{
  "experts_per_token": 2,
  "routed_scale": 1.0,
  "balance_loss": 0.013,
  "groups_per_token": 4,
  "vocab_size": 32000,
  "tie_embeddings": false
}
Below are experts of layer 5 (counted from 0) of a mixture-of-experts language model. Rows are named router (the router's row for the expert), up (a neuron's input weights, with its number) and show model dimensions 0-223. Each number is 128 + 32 x the weight over its row's rms, rounded and kept within 0 to 255. Numbers have three digits each.
After each expert's rows: a language model's description of what the expert responds to. This comes from a sample of Wikipedia text that the model never trained on.

# expert 36
router:101090135148162105137199094123118149115116133121084096157110123109134156149086111062111133113120131108143135194149135072154150102142145168123122104159119119110102096119078138100124143106124152137136155137115226194075131152086148064196098186133076118154161138160085101095092151129142152123181131135128180093141125141125099102103161096127094110148142127134129128160101117158143108071148089055085163149131098096124121146086191207155162133143028085131146154151090154141135134196132168083141138114102089117099139141157089109188184135127106127098145140126125112169143094167118081166166155151103113066133151120183098118177164202168158186135142169162132164133110132060180157087096
up0:162245091076183112234102109117129127117120096114133132159139082133152138116148121109122135197127170120129137127141071131115129135103121155133129103135215158127129125129101093102117122115077126104086132109151177099113065124072104144125092164190131139072132139133051118179131118120190121130116126133145104082141173054088132124151082132138123128135125158137132202170122126126125168101157127151142080116113068123135123117142194123117033119140049115118101127084150130124130137155152085125132110122121140123062089133147125129130159107135183195124163128135101113139111079125244122128171127141125141080129157127159151174146162143202119154132167161137156124145162128097083128064141
up1:132071081003127069107108118062130129119130108145160105173132156130159129158119087149177111037172127135154064136120145117109123088123147048132119127128115176104195102194143127116128069120081114170169126112124105140109143195127139158137127137133121132183050146127124137126109120135175139163132125133164147094156104108117125178158129126132129119167106182101189127147183098131144139115124123036093141125131169111178138128119139175065110120137065148088204124159118092093125115146156082128128133113167124103119137127128102202132130082129111128116117108128138085149135143137115153223116160128096089132142129151130143153148138117150134151086104140122150128154066118026145085097199
up2:136124126107087173165154165136175124176079163116121115083200186155118105133077155106206127123124151081116172137107132171146128127097126131082156120128143177100098114127134171095134132140067082168129073127151130124119094151020072132137131106123138143131211179211108138139073114128102091157128137128193221128126179145117139109152119184083082104112119117109093141115112138129086075063096131125055155141130128173114136139125196046102144194136098129138152142113127175174103148140129131114133151102088150116118165109128111113131121152150109049065120097155128128174108124068189127122124133109156106145135128208161131200096127127119122130138091139149115124177129120131146136124140
up3:093146153136136052122125140123113112129130182044093144108130103120141127104133113121140162080079166140132108123112131101127152068154112107143118130130133093127178104140144068135138202054117131127138146124151097122128142160112120144115140188165084132210146145144106100120129129107129129155162125139153159134142129131125079119140127125138128063128215121136128154100124128112131129034179110157138153146135099111177203112081099093129087140119026131053133153130107043135127141141244117120080109184119112079092117174122131095159117126168127162186193074125158132228101101129182130128127115149139172131132194133067130112092126124106118160126176113099127151118118127180131125136102
It responds to: Foreign name beginnings

# expert 12
router:090199112126237122144117096095137150139109138137078124215132181106110111101130135075161184101112184107169130133150069148192126111077129119078131152142129138073078109174125131116207149132125122131119192140084142135131110117107137108101101087095134157174185201091093128091075106100150156061136127125149151098134160186111087117105136137163096154131067117129162186130097130108172101180116101130137185153157133089139089121142140158171139107105110111090113118162086047190114095140095158149076118146087172096118123087176117120155110133074141154142123108087143136083142092147122112143205141110105085098146158162114139122116119114081095136138111184169141081115126131151138102093091
up1:109128182135118138172123163125135115128125121147106102134130081151192098121160159135115104143124143102117123122096135161116127087101109119123175133134055173139110042076169126120085076134139157154169108130100124133166126120160129083133119128105115160150158077144138139131126190125127142127098125094127124113113144129132081110151121111125101117115115102121110126127134137120167086076198104105065166132132094098118201098069228100129196047239086099172191112124126141152132117161129117145070128131112128143112144129121140114128091165134145134129168144159136123184130156105156093149092142178128166060081138110202118086249128131116139130106145189135088133098042161126171145140064
up2:131124066125117112092116181118130147150141123142153171100111161117079122093164126087139229169151177110171135126121129085207141187103119150126127111087118113130149152139120128105081135124131124155126069108157129137050116131118099186126157081129107140132129145164121108054135122128121154114120125121183123217143172110149092119127126158132139141161127126140126124140121130091141148149119166119110150117135082127143121156105129215131132071114140165058106176167074119116151102051116096090115133217126174133166106126055131101126142090169119067130108114081058106115086130147132111102151103043121100066155159182136119120173125150149115130166140082180208139109093159159189118191129
up3:120108113118168122167063140141136137138064122119127133108180067127075126133121181059099197114112140131074128128154117128100115147123083127171122106163164106128110071125046127093142148097126096126122153105185147136189074164094110113137057126147129150139119110107124132173033129120201164142128088127123140048150128129118051098145188206128110190136043129132128169135111149163152097127101189152131127141096165111136130124170137135125147128164127172129125105136122055152158120122126102126124096132146116076173102103131137173104177104177106128156031139119162144113123122124117126171130043112136127116120136115138164105153115157128138136115159188127154134241141171130130113133101
up4:130157150103196133118126183161100167139045119111157094104119133167118126139114108126046155112111131177204142130097125113127137115108131144130157124130084138109130104143104126069124138117127163145113220170191136088153136150119152104179112117097050241112125125103103067132124159122130148161183144125120136096107145121126138108190108074154078119150126137114124033134077101120122174074149045173128080134195157126128117105054130139134118117150095144133132176129135115116128129137122127093125132128150133135111142126145127073127162123127190213117116135063102189132138110124119127129157130121121121131118114124135110133144115126147128128154043181232134102075065193108122130126147
It responds to: Abbreviation periods, markup

# expert 22
router:116203137111162092138128109131089194123075092081082076152159144110153089103095083108157146095119150079163148137143095154146122066080128150118193062155167145070094087191109074122127170165108111114069171125104124139090100084131155070132156047128096173212102149110095088099096121137150128110163095152157157116113142174116120132096159168164096140094077112120132165171106189125178132205113102117091159145152132091149134176139108189117129091122135131119168154145062111135172114123055132120164117132109162127097142116151146036136113150117099114135138091131118141170152128170113186139122110122100141059123109203140117111133147125142149121159110128193120145153089108140129141092136
up0:119179124098120143124125121171022114052130131082098105098097115101174055104127168156177136112027130066066114124127115131157119109055128125127185121108108121063090118147113128163130146138128154126118134127199155135138100138137135107130173133129131061128152141171171098124144079157162163119136122127103193086129105093119159172152128115181150127102128130069131163160151138127155091142133075118086129132187121082103113166181127130108088165134103221093132134132122124127131094164150138132119073105154139131128133114145119091163223126133132129196126128125129132212119109140128209071121166105113135097115040100159140138145115120114221152113082131129147130117128104155120134145127
up1:136101126097144107085082129185123155123101102106127178149135179119091115130116184112151140141121119104179036123168124119138129123163220171100122121131145111110088066121130137116111134085138135129169165165151107164133119123127153127108121143154127182133122031198148120101110179109176146079133170083131119130212105083112150116122118129130133222179194177157132134166127143087088135091114116105151134149107147127172143178125163179098132099111120145108143220111060103082100123132124110131133149166142123055130155136143143129087083180103113122125104130130125118066163120117142144186127164099167126157108107156255137140181089143093132093116120096142083100125127110119157090130131
up2:129131164111127108153115125144098124087126098140088141140118179183121100161129175061065120127121123107105155127129148163121119126116035124154161099115121165158131139145116136123139139118112125045109137222107096125122134122142120105153149130200153090113152112121112174128132124179120127212130196157131182165071120116126138128120107156161121130076089124114131144094128149115096093155137090134115187111255096123079172123072133121120121129158092066092121144128132142076136126207186157122132120125164148129127164027135157156102134159098057138125094092128144085125150114165112124123133118146130121125156201178169119114142163136104114127150068250125108113124117086142129111101113
up3:110136109074119113137106142143139132123101134126129128144129170133128097133127110048167051121149080112122138092136127135165152096157111110094123169171150142120122129078144069097102101119136115147144157148165185229138125141125123154199113129143092162128116105128192125122130154112120074122149148145138105138128129140120029127123174131147090145156136188161197087127015136069090123128053121134104145131146103088120094162130036147062122106121139096095131134174101148126161121078187211124128072096184133134135144162158128144108207134119122148054125063107199111161101213156112111140157122101133139068104131133099142123129167091110147127108131105148142146160123117116143130125155
It responds to: Table row starts and units

# expert 18
router:068128183123170125144106081124106124141118137143122142139221155119133115170146148117169163110104138057181088172182107061140138120125090125080102134117168179120084098140122102138135148151177096108075116119127120150061116082122171139072160162193067144132191125064114107114128151142156165094142063133146185129136143169073130127054145121163121139147095078117112139155159175132187145185129121088155172180148121099172149146072136159179117103070175152120115134121120081157133108154072184134116102145098153069128172104121127096120191159143070126126102114071127174167154085186103137122121131150108097087130124117130059130160159134117124109134150150171118175104118148069147130126138
up0:158144063255120142111118065165124147157128126110121128034128132151134143140142144124144123136101177070134117128137134132124104130131176122168131111135132121094123128163110090134161069114151112084059126100103135131151087092097098114117127118106087123127142115156149134130130133176143112127128134131128118118155141119180172140156207125115130135158127106130121139099175119140134038142128118122132168156156153122122112123131124137114111148129164131038061104124125056125061139228103184098128129100175066131085126073077078119178152148156135092120163125123099151102153173220207148089096122129118129149215127133157119126180182123111127118127133200132120155125203123104132127162162
up1:112142111156095078099105153140102127165088208128111128161089184116112120076141117163108130130104091119112066140132136155127214128102126135137097098124116137115127118038064125165159166122074212138129141132057208193047117118166090061124133125142129120106147130051139131166139215061127122109097152129127146124101126107144142118117128101221074123133114063127114119114167115102143131127121170053148194118128125160136133181134169102197116144127083116125101125090112085147129146122140064135045202114108112204111147134117120138127135124131121130144131144136062131113155130124056115199148142137110116107097141113152126110148132116132088104090118123144103144145148135133131134145138
up2:023154155080153107151154127128109146126105121145109120092134113126131067126100164130127111129124085097127214120121128134170106071136106118160121135096148160156146130135141108117148157154140175130127152108236231120129054104117085112115108135069083127157069107112081145155158103135105113148136152107130123167197088142108120165124124166133125109174125139163096058107113175161107112124116111127140130193133093180099131168140137079048123112140161117079109212157164136139154041129137130047131100143123182147133150138121144176106115203116131116153114115214119156171127138136137138156130069126129126118128109125187139151092165147112134183102113103137091127173119125117064140093110
up3:096105143139160062119125137102113124148130130130126112195149195130098107130135128098129088112148156129126130100122126088130195129110110108121120064109114129102086219165128129081125132129128084131083160091132129147142121141054158129097134120095155123158128128144126119255108216124148166111090123180104129184122128138163155050115114121171137198121039150168121149124134155146131097104140051098126149159123083111196118154086179144132046086123144159161083127124124107067065100150128164129150056109135114130117122160182149138136121132162129104156145118124047059194127131114088136129074136142115121086144068197128113113129136139119168123128095136135154131123082143128144119128159
It responds to: Prepositions before quantities

# expert 19
router:127108145125126113160156072118102185125096070068122119140118145150147096151108090115154131111119171083190135084143079145140192093062150143073177119125160120103093132170129048181112171130142109184100148138109181155122141097147165125118101144103096159173133175165058139081106122114134168087159107134098160089103178186138104158119135049134080106143121152095128159174139186095118114150079143078126138138142069124119157153114152202122191128134159122121174147165132116122165076135052149098152100088133136109077142085144075111183150114119106108178127134099125145137203154111080079130126146132114127129051150133152151103187149152158115142158146165118120096055148124125137130086101
up0:087196126112121127115094131123081138126126088132142087169114159123130135167061212197104132131133111194096138156081165129168131124142195147133134151146152132125171135153064105129066128131144129129174115086090125123091166101130149093165070091130114090149136128186124126121145106095119125182130161138128077130135134123131107122093167109129113125142102128130164255148129192103126127077121054075134133202152134101108141123110157140099145125118088148130194120114132114147160010074141140154096125133027116112126141120118130133034118124116129097128149156130101095120139119139111124154144143122147141190104105095126153161147193113130128168179149151128137153082167128148103136131130
up1:176127173119043134174135173101101091143085158099062117123113175242097139123130120167107135129112152087008095152125119112142107148099124142041036164125138097096125145144128139134133130053125125098065155128099108128169118159128136100069047122120077214153141119139129089152141128103138133124110129115139110079085119104101166152100134053147153139129154128150125128202152141128116124177126103110094135157114148135138088114196144223127126099139113126159142059124129071124143119119098150141152113124131129091135143182132123134127136101187159143108115162111103121125178127116129121109167170129124113137126119114154118160138130142118138102164123109130250086129125125177138128132138
up2:109232069155137198130131124109066089143128120127125120243126118082129124110136130179122060163108071109168082125105161080121105138123128136109147082120139146112117130169124150088137101127208126149128234120094162042144137166123121154133182150132129130111141056114118093124108165057142114124160176169073119125179142131118132127111114145136133131051127128088111175121135118124127089095127140139138159161144112119088163123079137165122135152093107100130080133094128128151120116127172130123107114052129069143125150096120118132100089154209123124082175130179174127102112129129127125115150174131131101100127153122128161117139118122125101127252173127158133145139163127145090198140143
up3:123110160138097134069156125123086140099158091121191154091126160193143135060067109151114173129122090135191116115070082132095137127129151130056114133119106166106130071253100103134083178100121119147110141119148111223129127084117035114151128134137161121127127124102148095122159126088122122021145147126126131088128093128102088133135169129122068101149124137184070116160154112092135158107109194135116142192147118165125127096173127116131130122079108135111165132132127147175185153091128098095226132130185141102132094133129149124142153084106126178141066132125127163099147187163110132109114114184138130119103155130131126134178121136099088188131148154136076131136151193117133126145136
It responds to: Colour and nature words

# expert 21
router:127205134111128124172151077077079145151078148082061119156129135149146140132124106121147171131120146100127136100157127149113184082119099114105189119111175109072100133134120068158145198148127100161099136156085114156125129116126174129044131061115124135139123152130055143091153071138127150086114118146104118133130138169069126096136140142195113143194096115099151123169129148134176073158136111112104137147128075109116140178150128199125172115123131101103091151174093085177156096170080180130182095116106151128083138077147096134192121080099103099111111108127122158110182106216121096120160205139093087055082147162146106096178161126109146112156147148194101112126104163138144142113107
up2:115137095114208131195122171122074140124221111133062120140199129155126132126127109083165102130130132090122113113081116072158146124083132128125214128103150183107136089204138107102081122135085100184139040138116142136106115153111150128121120049135133137145127108130085163120123113135146182074120075154128121104111161129117125111136134121144105109137135164156112136072131113115136128128132130130195157114133092105125054129115149127228066149089168105117137129232124127103202096115113126168128157165176058098092067124061070134137141140143127147170146160066109120110084168128130112106116111215154181115146137130160118143130128134124096148158110124122125079142128116131099146110136
up3:121132111126150129148122114131100162129144141112042165143106112061129121127180104176147191146119140120160126157131092073100130210107128161135071081127162111110148212135152157114090161052132091122127122147110138135152126102154137135057115107142120099096159190036096125068137130162116128081135132097141135137150050199066163143128133176182076139146131059131124126128150157115160118126097141118128120126083111129194125134117124153157140093100135086132086158139092084110132131137147174136126107184210116161124050132152122137094149126128119111129158133134161197116184110167102103162136128067126106072160129126164026154110144087132126147107082135168116129113127203107130131093115
up4:116125098130169154127033129118118125156145119120072188146118135174122112140140133123132127129111124159142095162092125129145127084107130105083166078152110123123165089127085148135110159106143134117113127133128160137109144118110136136070127141042098184071143130090128116147133041118132089130070117118184169120148133189108121188146145092130144027212128098110044136134111099163125159129135108206128146132131121127132126131159135126144165078114133056125146166151170053210141165120066150130194124099141144104088124121118183050192188142131073104135125129114116142091128126124139082131159122124125170128129128121161098178087127188160120120112152120135197106131123098168159120114045
up5:152127132129118126155130136228148144135088134135129145221165116071097133150135119059177125109137138141101132095180100094210127094080097131133105123108155135120207150125160085084131121111176129131138179128181056155124090120101111112075220119116208121103148128125102144144188162150105107084127113123118143145125174095084158128137088000196152154127122063117144112129113108118177131150129086133116132186056116094102125132128153088149145114100131127081138196116115115129163111121129101119143083100129083173158109127125113122137136139108095152081135131125146151091128045122128155172172115059125099106100108098110134127137132134136176172130161137128138077193122132124113130099128
It responds to: Place-name words

# expert 50
router:112118147122144114148142059126031127124079076127129092146195108140143146128068143130148172099133178108199148163130120137199184135071116149122199125145153151114128103156130101204133111143196127175099126078119191131134114106129163114056077056143124172151139197133043124105123117126134143100173054107144182118156169202132130139079122110122113156113083141108125179177117169083145117095142128117076115125153053120182155149088152154129126113116120086158141157150133092142124103115104148064111103134125119100070162132147102125158112107144082144156134105125099139155147098162111150147134105137119086132051132132162112135175178093149142165161155168116134115089108124124150166085097
up0:140092130179123047126121125109121156146105160137099097098228124141128116107093173128165122077110143128105189025147146115204168117088109123134137178110116180158136137142134242135184125094132132138061124101048061128111090115102138137128127187107117125224127122112103113125111113114130131135157101145087126087131144153130167173146139132136164133164128129124105207129147125136079137125191143062150110083179096105165130127122088145128092120118143113194130133130170105076128095126107133143145152166132126106145135162095138185140168130114130217150126127119136120126115081147109118138163191162073141163127136142116140131120110114168188136130127136064120150052124115107192127099118
up1:083131127141105126175137122128145128130089128125127076122089181111151129114125121111120077143174127129104159135086073131131152155133127096134127130165103129147178131130095125194115131077139128113116127138121170207135119149135061148078140126131110151127153170125062161108148116128124132135155114109158123133059129182163135173094129145132100129125124207098182097215135123053134170142138124055074119127142086097111172180074133142156229128162127128175109155136127126124076124136139156180159145080164083101099140202125128135120129111111124200159124092115187118039153132103130110202209142133078054120107129112133122159159129099125148134201157159125123093096067162136127088155095
up2:096112151112128098142094125126128129129134088102108180130138159142128130138135145170122102130190101103128129178073137142136085162105169121130196053192144131142129140102163077139115183091032119136084134080100128092128115075098159121107090113165118166099122135127176006123119138101149075131118122162119130121127127126123141216127124150160145094126146101121101129147123132163130129168132106127132160182124134059017141112129125130141130221099100146084125061131128130122140129127147237065146104127120088120173143194174104096151125125087130117192146130134132154157127099133154129227125133136141124091146105129091123141128126126179051097168090112123131131123137133189149142109127
up3:132111142132133117114143140125125108130124129136135203060143137132133123134177140126114132124125114156124136136177114089120170109133149131129135102121182086126142108169108129127132141091136077138098128177134142128113124038097103103165133139131105128175112186181060119129153113156123186128172121118116175108132184101084101066154122051128149150169122117145116162083097103150072128075025149128122090105143148202187123082114133074118131110121150140161183099118015096140129078124072136117129135157077129128068194055132099166178152089130165091115149185120142106129119134168082098201127132186130123127115134125190154151130159216148199143110133123127084098129125119165142126120119
It responds to: Creative works and roles

# expert 59
router:131106112091176138158132033100097146141123084114146137106115140102122168138095112166142126126103119105151158147138106081111204094111130166109179093133143136123108114133098121169177124116175147126041140134103227144138104107105080080116099093126121135199110173122070092100146090158125111157203077098158215091169150147135172092049125135153106152152076127112092148188113156111124130113167094101114122116109117094109189104108145169154063095143147110129110162179109112147170122181035136108124139182139169111140129092150136070144106108111095125094128125141113192137141136188121125126146147164139070062076122157145099122139139152145089152165155142171141106183115144122150174118128
up0:147125128134203041148128156191084176143141133126136090133209132086129183085084134132118140106135121094126125149138138136119195126118150092077128129103160117160121129088117097104141144091117159131127136167128128166108107153121143126125078127127083101046182129110093109108195121168138109126130111093177154122108093114131099095086124181140099141124167137126088063136200127117162085122134120170074227134195124097130171123131174119117129128173129136169097113160137147132128210163173129116105137157109128124193121108149145137129075115170049130140086059155145154139167042123187102090105089142098128130180127126108124106125128140159168081120181099129132118144023128114118148129119
up1:164113128189125120131128063024129113081019124122138130111130111146131133095119161152160111091138101098138129119118129077204122199069107137137153131172120133168110122130135138181213158132098128159123142141076156148107110112117080138103132128135167132130124164121189135168140158028120161149143063071129197119122138131160119129121177112140128127127130130165158138134097230050131092119121137088044148116095124170089129120131181157112089151103127079139135123170111138096130123143114129131128129121150130119121129134102108095138129033121131196137114140133139142121023127054123167077132129121165120120155163154154079119128169107158170109139141100149088158127094138141115125152111
up2:075128130131198126206130131152130153168167063139080098128141116114144140157116178102128204114165117130118134142154142161152091127145128231095095123162110162124147078101058065130096121159195026184146140126121130078162146137092126090133082149089130154047115149159104080126171098140109155128059130138123128095109130199144129102128129130159083111080122169146120100185121162135146077138134135146137082116105124137091057092155146151119099119167152106129228133123166046136148127163155139127127126135156126123135143117133136118088122172181139126123141136126100127142125105110091124154198097141102126143107217078124186125118129061137133118147111141130088101133080143129137171125130
up3:127148031102047127079132141132129207120158113099125144097139162128177140128143127128175081100123084123116154142117139129145122077100136111198086037164156127198114111131068095135109131141139130178102132204141117128187129113157116102123131126127127127121151124118123142110132140053163086140148052105116090113150073104185128125078072130124133130135111163172137156141131098147175121125124069126117135129125131129181148066128160102120118142068154143192137070242152107111137155101126111109127032123141205078116095151162182067163095149160136156138169135124133131134123062122115123134117128141116084105133136143123144135150174118117134124109117125181098095127111125159215099120129
It responds to: Common nouns and there

# expert 27
router:126162170134176136168137017105133153136100003109153154198176131119131102148097088109115158101128136104209153139148138103147137135062117140138170152124150173122121079163101114149195126149132100151109122130104163120136096148111120169063121129146075140117160147126059137142112104107185157105140068127149207132184107157125131135066115142128093140129076098114127122147161141093121138140156030091076198131189118109135116141101112138157117068085115045088130153150145051154173131119123146077106099207120122143082100146172110115149098118108141096140126142140102147147164140148127135118109145102110128087086150167145106112161145116108163138177115163126124138152110116110186118131137
up0:131123170086133184135127127133120196186124156114148146177135122127141133140158116115177136131026130113129094115128120114165122192126124132106129142092134130054087174133131122115121131126140094144113132151145128098167133119101137128113127122225117169117177179131110114118122068157149126142119076144159123176211118097154134137094172121126091137127119136134102076230134166129191123129116097171131130115116120147086147085163147044114082135133139125139092134128087126131177213109138107130137110140102144132100197175149111058118110088126132124117139175101145139064101110115128123185111133110119000182134103129114110126129067071128128159139154192112039128132064140128117125128131
up1:121125129149089064136091120128043155118096129122039243146138137202086095128119130000138128127130160084152132068128134104165118127126131144131102091128187103130091122134130166125188130120158138157133072101125129126133142178136114156089189140137121154138225099123072167122136043159160112133164184107048096135150132137096129142111157136136131158111105130147135128155112149130108136187117124159074062138151115109160131132122091151164127121092121141187155144134189168127098133177065123138088156193046167109133124160123126157120110126127087127100116130137096117162102153147129110119146095121147126129154135140121129126126179114100113098143114104123123132121052128155067123164123
up2:134170106172185158123124208039135136128128104132085137140132158107119139132076131129131129131125104120116122129136126123124085115105116159112159162119105124126135090146121052129120121134067129143169150124164173161050201084103156122158095104170132160081098103130104159144082015109114175135099128125146138122121106106150078156128111129100128116128163136093212109145145125075052128112170132147140122200169140149116093123115119123132128117095108123124180149133134131123128063156139149103102178131137145141186155120134137029110223119141173128151116110128100133129084149129125100151104101128094058087128098060103190101129124127129235166124132152090106124133117132127187118178197
up3:132162108139192127158135127119078126124135151132134131154113115104146134197128129137129113103130121112136119171120111060143109132127065125072160169067107121121132141154127051114193130108116160158093085113154109121128129112126119129127071032140153124128114255129086131140124108128191153155155128129096165130188132143125104132147135049126132129124083126143128025126130163119106091129127164109138121110122152128145128119106096134143152101115127130112092124125108090126135220120141088091141060127150058137111255118120139070124127130177149146123196102073127131136153073138182140154161146128159133119066179155113114119155131130166137127170107187128129094117179118111126131141132
It responds to: Determiners and headings

# expert 41
router:087120164139119119174136116111153181142073121060118132105099115099124134136072085117136165141133174104142167135148135095118174099139130145115170141136171092077132123154073097127150189134085111174104132170078178231075133143131135061155136161143118133194156123124091118056120070151179115110129110145124106098112137134116092093058138090162106130153121130106115165131103191115137060128136079086080102119111133125087180176099134207160132157159094093071084146160118141177123136188119142114155129118054137105085115088131082128187168103151125194101130116112104109149174102151107082127174167148149108094074127124175089075173154151125157146140118171159158113111093138107139118130077
up0:111118105124112121154132128122129144116129122129108126155126176150153130080047137123109144128128132130112127152197204133081142160120128151052148202115116093128132132097130124105129221153109085130130155096132192112124126123125063085143215092171128131163145133123139154149105129117147133112088063142063170106037131168126111093181168121120109149161110016119152133101135131118101109125158111115131069071130132180116159184120120167146131137126126122128168157111197130124132138171119177116110151126138130062079204152138131029106126044133126126153133128093079156133150132225142112134143168141125154123114167165126108104154112070101118118189129114130132141098109108152125154076120
up1:102139130139107131118129130106089200139133143139115106129079127130111187168245153156130176145116128103144115108082142140045139167072148056106179121139184116094128125178126140125147138131178128120099141109116110058116109135143127128159175113101073159123120068123113126126109102152150099114120107127191082114113127100080107137132146132132128128099159133115052123150125152132179125140161077138124109103137125150115174129144180141152114120129217141134137104156151211123181183097136174059137074181114100171146198117092143203137184125120106142059121110127075152127119123182032141136120130133111114101127097141132128126137174135130154144196142129103130101125068171090143123208111
up2:029135102144122205089100098112054154123140098100050144176078128130110111149114123078119125124140124213127120156151126139114182155142088173106105132124081099127098069154134137155144143226125161122123063145160133133088143094083128096125158142123137161203117132165077128159150162159121151124127152134162120194127171160135142084111107077142072120170148114041079098131147146145063100128134127082121130102076102140194125145133165123135057136117117114115135149175097127144125133131116133133122126101133128129124127247124090147104181129129109127086168125130124156177176169157092141063124170126087136124111150160135088077139115129177149130108119109152130154152139086122111127053128
up3:244134138125120057135135185076210039102127157128152087079128133105174130122082100088122107147125129165104124144129149189126129078164144134117116113146175136093177180127221109144220109121221098090118108147117142178052087126129156139124133120134145116146140116140119113106140134110134187091132112200081168110134097129125111156088105117151098100116185110129214136147157123143123136134155117134100125128134128037082138155135096135135120125106071090136103130164124130161127117179157154179129105129121118126153137135058179118081092145096104116075144131096057121168102132146117190137170105156161127141123121128129114086126138124128127136117156167072066132135121153136132129094139
It responds to: Name-initial syllables

# expert 10
router:098155178106142074127154150127159097123115131128115133160147172128147154178095116118117138154076159103194031173189122098100104097122121106094183097138156161068080089119164125103161153097171075133090126095112144148124116100112127101073148173209066137133179196072149125093105123110133154051146064143113198117141146159108107126043141097126159161143117080112117186110147177125160092158129120129137144139145122134174137171035143175126162127070121129090126155133099158175148103120093160122164094147102112099098147117130122120111182102122093168124100100137121171098108137210108114138148136120123067086110143133139089116123152116069119163129149158133125137091148173095143147117052
up0:101169160130117144138094154132126125074113119128133243127142085171129092145128151139130140208122078127129131119123183130120045191120129211119128098141123059186160058153110124128112128074175052123120103082141190128087127118067176127107140127080092126142180143126110129124133054118131114126116114108151156127123172127148128180129123139148123146099126214048129091150165129131126139152154126065097062141076092108119128136128104131128130125102137128104168121138186127134076119123138127129125124122142154078127137137147183126098169050129089130070139180102132139215124094196109101129138072159123124126136131135126081129139131088119132127138138055122123123111137120128138117216181
up1:092217148125171162172157201129025094137130121138067108049211108180128158123131131090139144168131122134072130144167120114152121150136169093117100131115171128153122186113135113127108140123095098123123102109130131124115119182123133079069111102138128132130137092151108112076132107162131129135136237129194130124130144148129131064188146142177151121130134132109130115121090103133100128181119058137142106103136142128106067129140097122099113123143127129119120178049170099099140103079042127127132127125126120172061137141130112105148193139130122148119194245138133122155160128130139128138095114123090156127127148147076109130166116192110105136142155130144189118122066131179117181177133
up2:156131090109236131059125162113162152138111139132135133091130162124118156132123093125168111167148132095058119060129154205173130089078129077150163147129115124128135187108102180122140121007103144130138209146143170109171127114126111194165166095102147117152185110072121094120115108054114107119106068126147161183129110111111176129090056099109131095107151070131232126195087094120110080106120130071138132131131157108131112085157098139089109146113141149174136111132150127121100113126112145128148100112126123125178134188110141111132177154137117143127119132118127118133163168139160138160134139128071153135114151139142105117237145128138127124144166129127125134114110132082166139148050
up3:100123142145128098149197111124084101122149060060087132151149157129045076209160127126150109129125144107123184128171129122113139121113140125131140142140129161149130110134116150105112128057127111154124121105127121132074136133109120126084109163116084082082136130113083127139141132125126132121128136126119128133157137128126132177156160157065191130136132104138115140121131125114092183142171133000130119090123123149135156130128114125180128187109161187128108120137131142177157114105118161124114098057119123052126124136135119120062049162161128159149170135168130170094129139098041192142113127139080123126114121071192129101125188134134132086255167081128147088127137115110130063107179
It responds to: Prepositions before phrases

# expert 57
router:114157147089140149225095128129109135116066031152032126202164198118132108122135113078146164141099147110206140109143114124142117066119081172108141096116121170106104121124114097126172163159163134130166144102135119103115089125119150112116136061115130098155075115117099098062087150131148164121148111147156198115128178183103098137081104122148097180158123068134166134142128171069133122133154066134096145152120088126144096097099184146102132143126094114097101096167156120120131108147090160105135092170107186108069158128155113123187084137142128170101154093128104185149159096121058150143163136116151129101083139184165139124143132083159109193176168130147098119153148136181143104103145
up1:132127129135124156104128163059150113123128127129133148127196110133135128137156140146162147112125128146178136134144112153133111128136097124067159135138118182096098140103130128198133140204083101145114121140125131147121125072146136176167126114174115127131127143074145130133131124135113161090109137150150041135126192137125152132099157101136128141115154138070212128148096148099067094114130152167147113128158138120070059122121223158099055111084125092115065127134129091130114130155115156133065087154119072183156117078191087029128091127121133157091092056125207157098133181125144129131122117169122097198089212091120113068160105174101134113195140164103088129127100162149096126133097
up2:144128115034099056123124138126125173116096117129119133110128136116105085120101058154093217196133135120118160135128075123179222129084123128137123102032093090127130128087129055136147139133139166129139117134117129125132155140184150142118122114178161131143126137133202133128109128111131130140118130136196220111139080127083140130075126062133122125107160179127115148160116128148134146073128141112124071136132136097136160126098101129126106129038126128139102143129255131175191135128170076139135157110130130095162145067144109161114132142162104210157157128115082145133140094148134138143154115096098094118150122194124168154098091125118203142122120095138175138181138117105135124142152
up3:145128123130132147118146130128117157116151177092159142134106201157124108082228130153133119111128129134134169118154128169136057118123042146113141189128107102119146125134090085113027102134167144148127113030035125131125165133080141142150130114122093211146144127128127126110139084164112129126134132135133173203152079073159059138039139118062128244127116094124124126125119118179138131125168136140140135120114142124150128118130125182125133122121089081140130122153179116123115130131083087033114150122125111141101110136082172113207074133136109078138113125129143153125131113126127096201079093119129125141077151127164136139107152145108128132125133192147158123130130127179163128162067
up4:126180130130149087187113094149108131132076144121128176000125127086134087131125104066235139140125120169120074097164134128121139191187151132144121126165202125190092127136153117137174079074138113150124133103147128137157208122147112144122130140117126127141061112130125111041126145193144123116120123136110128046136131154119137140153125126174143138191142125129130164134144127099122120105107132106153094132120103133125143142122143129124084172133000117183106061139096113136101106170135112133142110128076156100118142119130106110136152107090149079127166126121178109132157097179128129139094196084133136127123165084132137130138132127097135155069135150105134180177122132175133110094127
It responds to: Table header cells